Weights of a small mixture-of-experts language model, trained from scratch on English Wikipedia: width 320.
Below are experts of layer 7 (counted from 0) of a mixture-of-experts language model. Rows are named gate (a neuron's input weights, with its number), up (a neuron's input weights, with its number) and show model dimensions 192-255. Each number is 50 + 12 x the weight over its row's rms, rounded and kept within 0 to 99.
Before each expert's rows: a language model's description of what the expert responds to. This comes from a sample of Wikipedia text that the model never trained on.

# expert 28
It responds to: Final words of named places and institutions, often before a comma or table pipe, such as Stadium, Street, Theatre, Italy, °W.
gate0:31 54 38 30 71 36 46 52 55 48 78 71 41 67 60 64 44 34 52 39 49 57 49 74 61 58 43 56 70 31 54 36 52 64 44 47 53 49 41 31 54 45 39 48 46 56 55 55 41 39 33 59 66 60 57 51 54 46 73 52 47 44 38 58
up0:51 70 41 56 45 67 56 33 38 48 60 61 49 37 41 59 39 41 56 51 46 49 57 44 53 44 40 24 52 61 53 46 63 31 35 47 50 47 63 42 57 45 56 31 51 46 43 37 51 50 63 61 46 37 53 81 58 53 54 49 50 33 51 29
gate1:56 51 50 45 63 53 28 45 51 65 64 44 75 56 67 49 36 62 49 57 35 51 53 31 58 49 54 58 54 59 54 74 72 39 52 47 44 55 22 52 57 64 56 61 47 68 37 78 72 54 22 50 26 56 70 59 58 58 45 46 49 56 48 45
up1:67 57 52 51 49 55 29 54 49 53 42 47 33 38 57 45 56 47 51 44 65 43 56 68 60 59 50 44 41 52 58 42 40 50 49 49 41 68 48 64 64 48 44 48 52 44 51 33 35 62 71 63 37 58 35 36 51 41 55 67 45 22 48 55
gate2:48 59 51 45 40 60 68 63 38 54 55 47 41 42 48 62 38 29 39 44 63 48 49 39 43 27 72 48 50 51 56 49 50 53 43 47 46 53 56 33 42 54 31 40 50 46 38 56 53 56 69 37 34 36 39 48 37 51 56 58 48 65 56 46
up2:50 39 57 37 27 31 53 56 61 53 52 55 41 37 57 45 65 42 40 58 62 48 55 54 45 39 31 81 15 42 43 70 27 53 52 56 52 52 54 62 47 51 62 50 45 54 59 64 34 35 53 58 53 42 73 60 70 48 35 61 66 31 61 45

# expert 19
It responds to: Nouns and pronouns for people and groups, usually sentence subjects or objects, such as he, they, mother, students, children, women.
gate0:46 55 46 77 49 61 40 48 54 43 47 18 49 42 53 40 63 45 56 66 52 48 36 72 45 63 67 55 53 58 67 50 42 36 45 24 43 27 36 69 63 42 76 45 44 59 65 68 42 43 53 36 54 71 46 45 69 58 25 38 54 32 76 30
up0:70 47 64 37 64 57 60 41 38 61 36 86 55 60 61 56 48 39 44 35 46 52 72 34 39 35 48 40 32 60 66 64 63 68 49 53 61 65 84 19 37 70 29 45 66 39 52 60 47 49 46 56 28 43 63 47 48 41 52 71 47 38 31 37
gate1:57 63 53 49 47 48 44 41 48 55 57 69 43 72 54 50 64 28 56 55 48 39 45 24 61 35 58 45 28 46 67 49 52 44 58 64 67 52 45 50 45 48 58 51 65 53 62 36 25 51 45 59 52 64 41 55 43 56 24 48 54 49 53 45
up1:48 59 60 34 47 32 54 39 72 42 38 42 48 58 58 58 54 51 54 45 48 29 30 34 37 53 65 63 52 53 68 59 34 29 55 40 55 46 26 57 50 37 40 45 52 79 64 41 42 23 39 49 69 48 40 53 45 51 53 50 70 61 46 33
gate2:48 32 62 13 58 55 57 58 41 28 57 41 48 70 48 36 42 45 43 78 60 44 43 38 45 38 56 44 44 56 57 46 39 57 49 36 35 54 73 70 55 64 63 47 48 61 32 55 44 55 56 35 59 53 47 61 46 60 58 37 45 66 53 46
up2:38 60 52 67 65 44 48 47 40 44 71 50 41 54 35 58 58 56 41 33 55 64 49 51 62 41 48 75 65 58 49 43 62 35 49 70 53 41 50 57 48 63 44 51 47 48 80 48 42 38 53 42 48 30 67 68 26 38 69 64 45 59 33 56

# expert 23
It responds to: Digits inside years and dates, mostly 19xx and 20xx, plus list and section words such as See also, List of, Personal, Championship.
gate0:43 44 48 57 33 47 45 41 41 49 38 55 64 42 54 48 41 68 53 63 42 62 30 19 47 26 50 54 56 28 66 38 49 59 43 33 63 58 56 44 47 24 45 57 28 36 56 47 38 47 47 59 40 54 58 54 38 34 31 53 58 61 39 61
up0:57 70 75 53 45 63 69 74 72 59 49 28 49 57 33 51 62 48 42 74 59 34 73 63 47 47 35 49 55 74 59 44 52 36 61 59 55 48 34 39 42 59 50 51 46 58 40 26 53 51 55 33 41 47 62 45 69 60 57 41 51 39 54 41
gate1:47 47 26 61 77 60 55 58 52 24 52 52 46 57 47 47 31 12 63 42 67 46 33 62 61 33 16 43 57 52 49 63 40 46 49 66 53 31 45 60 56 49 29 50 55 92 56 45 60 58 47 56 60 49 52 51 33 41 49 60 55 39 53 69
up1:60 52 79 58 56 60 58 91 86 59 49 70 31 49 67 36 44 46 63 49 70 70 39 23 60 57 50 71 78 53 43 40 51 42 35 55 46 49 40 76 57 43 23 48 48 73 64 66 33 53 74 39 56 45 38 64 47 60 54 58 52 40 35 54
gate2:65 31 66 66 64 17 40 26 45 44 70 41 42 41 37 69 71 55 51 54 51 54 49 75 56 34 53 61 46 38 52 35 46 55 37 37 50 47 42 44 61 26 47 48 67 38 55 57 51 53 26 56 46 43 57 66 65 55 31 45 45 46 50 38
up2:45 62 55 17 25 37 55 46 57 39 32 49 35 37 47 55 19 36 40 50 54 30 41 36 39 38 42 51 30 55 41 62 47 41 60 47 45 75 52 36 50 62 43 58 54 51 52 55 37 76 12 69 47 60 55 55 66 69 42 53 18 47 68 60

# expert 39
It responds to: Surname and given-name pieces after a first name or initial, such as Ch in Chavez, Dun, Mc, McK, Ben, Tom.
gate0:31 41 30 51 47 38 48 45 45 52 49 41 49 70 47 68 54 47 56 62 64 39 30 49 64 26 49 40 35 35 42 64 54 54 44 51 37 55 42 54 62 43 43 45 54 49 46 65 80 53 51 58 29 50 54 55 42 25 51 42 49 50 56 49
up0:86 50 45 33 46 31 71 38 44 46 61 43 76 51 57 38 64 46 44 50 53 53 56 29 58 48 67 44 35 74 48 38 42 67 51 57 30 42 58 57 68 60 38 48 80 59 46 50 65 30 46 43 47 40 42 39 37 45 60 52 38 69 37 40
gate1:61 48 54 40 65 48 61 54 46 59 47 53 34 64 46 48 37 47 49 56 52 44 37 60 63 53 46 67 35 40 56 39 44 53 42 56 34 79 23 57 65 51 72 59 67 46 42 50 60 55 31 49 63 53 50 50 70 53 62 55 48 48 58 60
up1:55 60 55 38 28 56 50 55 52 60 45 52 59 33 53 53 44 57 55 50 26 37 46 51 65 66 40 28 87 26 68 46 67 45 57 47 55 40 34 66 67 65 60 58 72 40 32 42 39 69 54 42 56 72 46 45 48 32 39 45 41 65 24 34
gate2:33 55 49 43 54 38 61 64 68 38 39 29 22 59 36 62 41 29 58 48 63 43 39 38 53 46 55 53 49 61 51 59 46 51 39 63 66 78 36 52 57 42 22 55 74 50 37 35 61 37 29 48 57 49 60 61 71 57 62 35 52 38 51 46
up2:63 49 33 61 63 61 44 60 67 55 55 47 28 71 49 36 49 40 36 39 59 33 50 35 52 45 59 54 47 58 42 39 26 47 44 43 49 47 42 47 51 34 76 45 56 58 53 40 54 46 56 49 56 50 51 38 57 43 24 67 50 51 57 64

# expert 2
It responds to: Digit tokens inside numbers, mostly years and birth or release dates, plus table figures, such as 19'9'0, 2'0'11, 1'6' March.
gate0:25 49 48 35 41 53 38 46 27 40 63 57 52 63 55 57 50 54 46 43 41 35 50 36 46 44 39 48 63 07 60 44 44 48 60 60 50 53 44 49 39 46 41 62 39 48 26 46 50 56 49 52 69 46 48 41 60 53 51 43 66 63 30 51
up0:64 70 33 18 52 80 39 60 50 52 43 41 51 49 44 49 58 31 63 52 38 55 53 69 57 44 45 70 43 49 49 43 47 45 41 59 64 48 66 40 49 47 48 63 43 64 67 24 65 53 54 51 41 42 49 45 64 28 54 57 48 53 37 33
gate1:34 68 60 50 50 63 40 60 65 43 46 52 53 48 53 53 59 53 42 36 53 23 44 70 50 56 45 36 50 54 32 68 45 52 15 41 45 59 50 28 64 51 39 31 46 45 54 70 38 46 30 54 46 41 40 42 40 38 62 54 35 35 54 57
up1:56 48 44 57 43 48 57 49 40 42 72 60 52 58 60 51 39 49 63 44 51 49 50 63 42 69 53 51 68 60 52 68 63 50 78 31 62 53 47 60 65 35 47 67 53 40 52 58 48 57 68 22 43 48 60 31 60 39 38 40 50 69 40 50
gate2:74 32 47 29 47 53 38 50 74 16 62 43 62 60 61 51 66 38 60 34 46 54 47 57 57 58 38 52 52 40 38 48 21 53 46 42 39 72 71 34 42 59 46 38 67 52 36 37 64 50 54 68 39 73 64 33 61 42 36 51 69 51 43 50
up2:75 29 51 43 67 71 39 45 54 44 46 48 60 60 52 45 49 50 40 47 47 46 66 37 57 46 44 67 62 53 63 46 15 36 45 45 35 56 56 61 56 38 58 44 69 46 35 72 56 43 59 87 42 36 82 43 48 50 40 52 58 70 69 47

# expert 3
It responds to: Value tokens after field labels in infoboxes and tables, such as website domains, digits in statistics, and species abbreviations like ph, 6, E.
gate0:58 63 56 43 44 50 58 48 42 77 61 34 58 62 32 59 45 45 41 49 67 58 47 54 73 45 58 61 63 54 53 45 80 54 42 42 53 40 37 74 51 35 61 53 52 58 43 63 42 23 56 64 37 73 49 50 63 32 51 59 51 45 47 61
up0:65 70 47 42 56 65 68 49 56 54 58 45 41 56 55 57 57 38 36 36 53 40 56 47 65 59 59 48 47 25 45 51 59 54 52 78 39 39 64 45 42 49 60 49 25 35 56 22 73 62 50 59 60 48 38 52 76 50 35 46 48 34 35 35
gate1:45 32 42 60 57 47 41 67 48 47 48 42 45 48 78 48 62 63 52 39 44 32 42 42 54 59 61 50 37 49 39 38 32 44 58 57 56 61 32 46 63 43 52 52 36 49 52 48 33 48 59 49 39 62 57 42 73 60 36 68 51 52 53 57
up1:65 63 32 36 47 43 78 45 33 54 58 49 43 64 44 56 27 53 51 54 29 47 61 47 42 53 39 63 59 62 60 48 54 52 72 38 46 53 54 34 54 62 54 55 40 61 51 63 67 49 73 37 73 36 47 39 71 28 55 40 39 50 42 43
gate2:67 55 47 63 47 45 54 32 51 55 49 58 41 35 53 57 53 37 43 44 40 47 52 70 65 63 32 79 49 59 42 66 61 50 54 60 52 57 62 64 51 36 60 44 58 63 38 52 51 53 20 52 47 40 63 46 37 65 33 59 69 39 44 52
up2:63 49 52 38 50 33 48 46 42 34 56 65 57 45 56 42 56 53 51 32 75 54 48 54 37 41 56 33 63 42 68 41 63 60 58 53 53 44 59 48 57 48 44 49 44 43 28 40 67 72 55 28 75 53 74 39 69 75 32 62 56 44 50 48

# expert 47
It responds to: Nouns ending phrases in biographies, naming roles, fields and institutions, such as politician, minister of education, international relations, season, career.
gate0:34 44 67 42 45 52 57 65 70 64 58 32 30 57 52 45 45 55 34 36 42 50 59 51 61 68 32 63 63 66 56 29 38 48 44 57 68 48 66 71 39 55 28 48 68 73 71 68 50 61 70 48 72 52 44 50 54 53 44 49 37 74 56 69
up0:53 58 53 56 38 58 33 34 40 54 24 52 52 38 47 50 46 36 41 49 50 61 48 51 76 37 50 42 74 45 45 58 66 49 34 46 39 56 61 62 55 70 39 34 57 52 60 58 42 32 58 44 64 34 46 67 35 60 62 56 37 26 44 64
gate1:46 52 35 69 32 48 55 64 28 52 64 41 47 37 22 62 78 31 56 64 51 46 45 61 50 38 47 65 45 54 44 53 49 51 47 57 51 52 80 46 61 73 47 42 49 38 45 29 55 44 51 49 55 44 51 72 47 60 53 48 42 45 50 36
up1:55 57 39 60 40 48 67 52 64 77 52 35 66 55 58 46 62 66 59 57 62 63 44 53 52 53 74 49 43 49 42 55 56 63 31 49 57 47 60 27 64 40 43 75 22 45 59 72 52 62 63 57 47 68 74 50 32 53 68 43 55 63 61 45
gate2:31 45 35 45 66 69 33 66 46 53 65 38 60 46 59 34 53 71 33 43 38 45 29 43 37 58 48 43 74 36 72 16 34 60 66 48 59 31 41 67 54 36 51 55 46 36 78 58 49 43 51 45 41 74 41 44 66 50 54 63 59 57 33 58
up2:53 43 42 39 60 59 29 60 49 39 39 50 34 76 60 63 60 57 58 41 55 80 78 72 33 50 29 40 52 35 46 45 52 24 33 46 45 29 59 44 49 51 36 55 36 40 67 52 40 46 50 54 44 53 49 53 59 30 49 48 43 58 49 64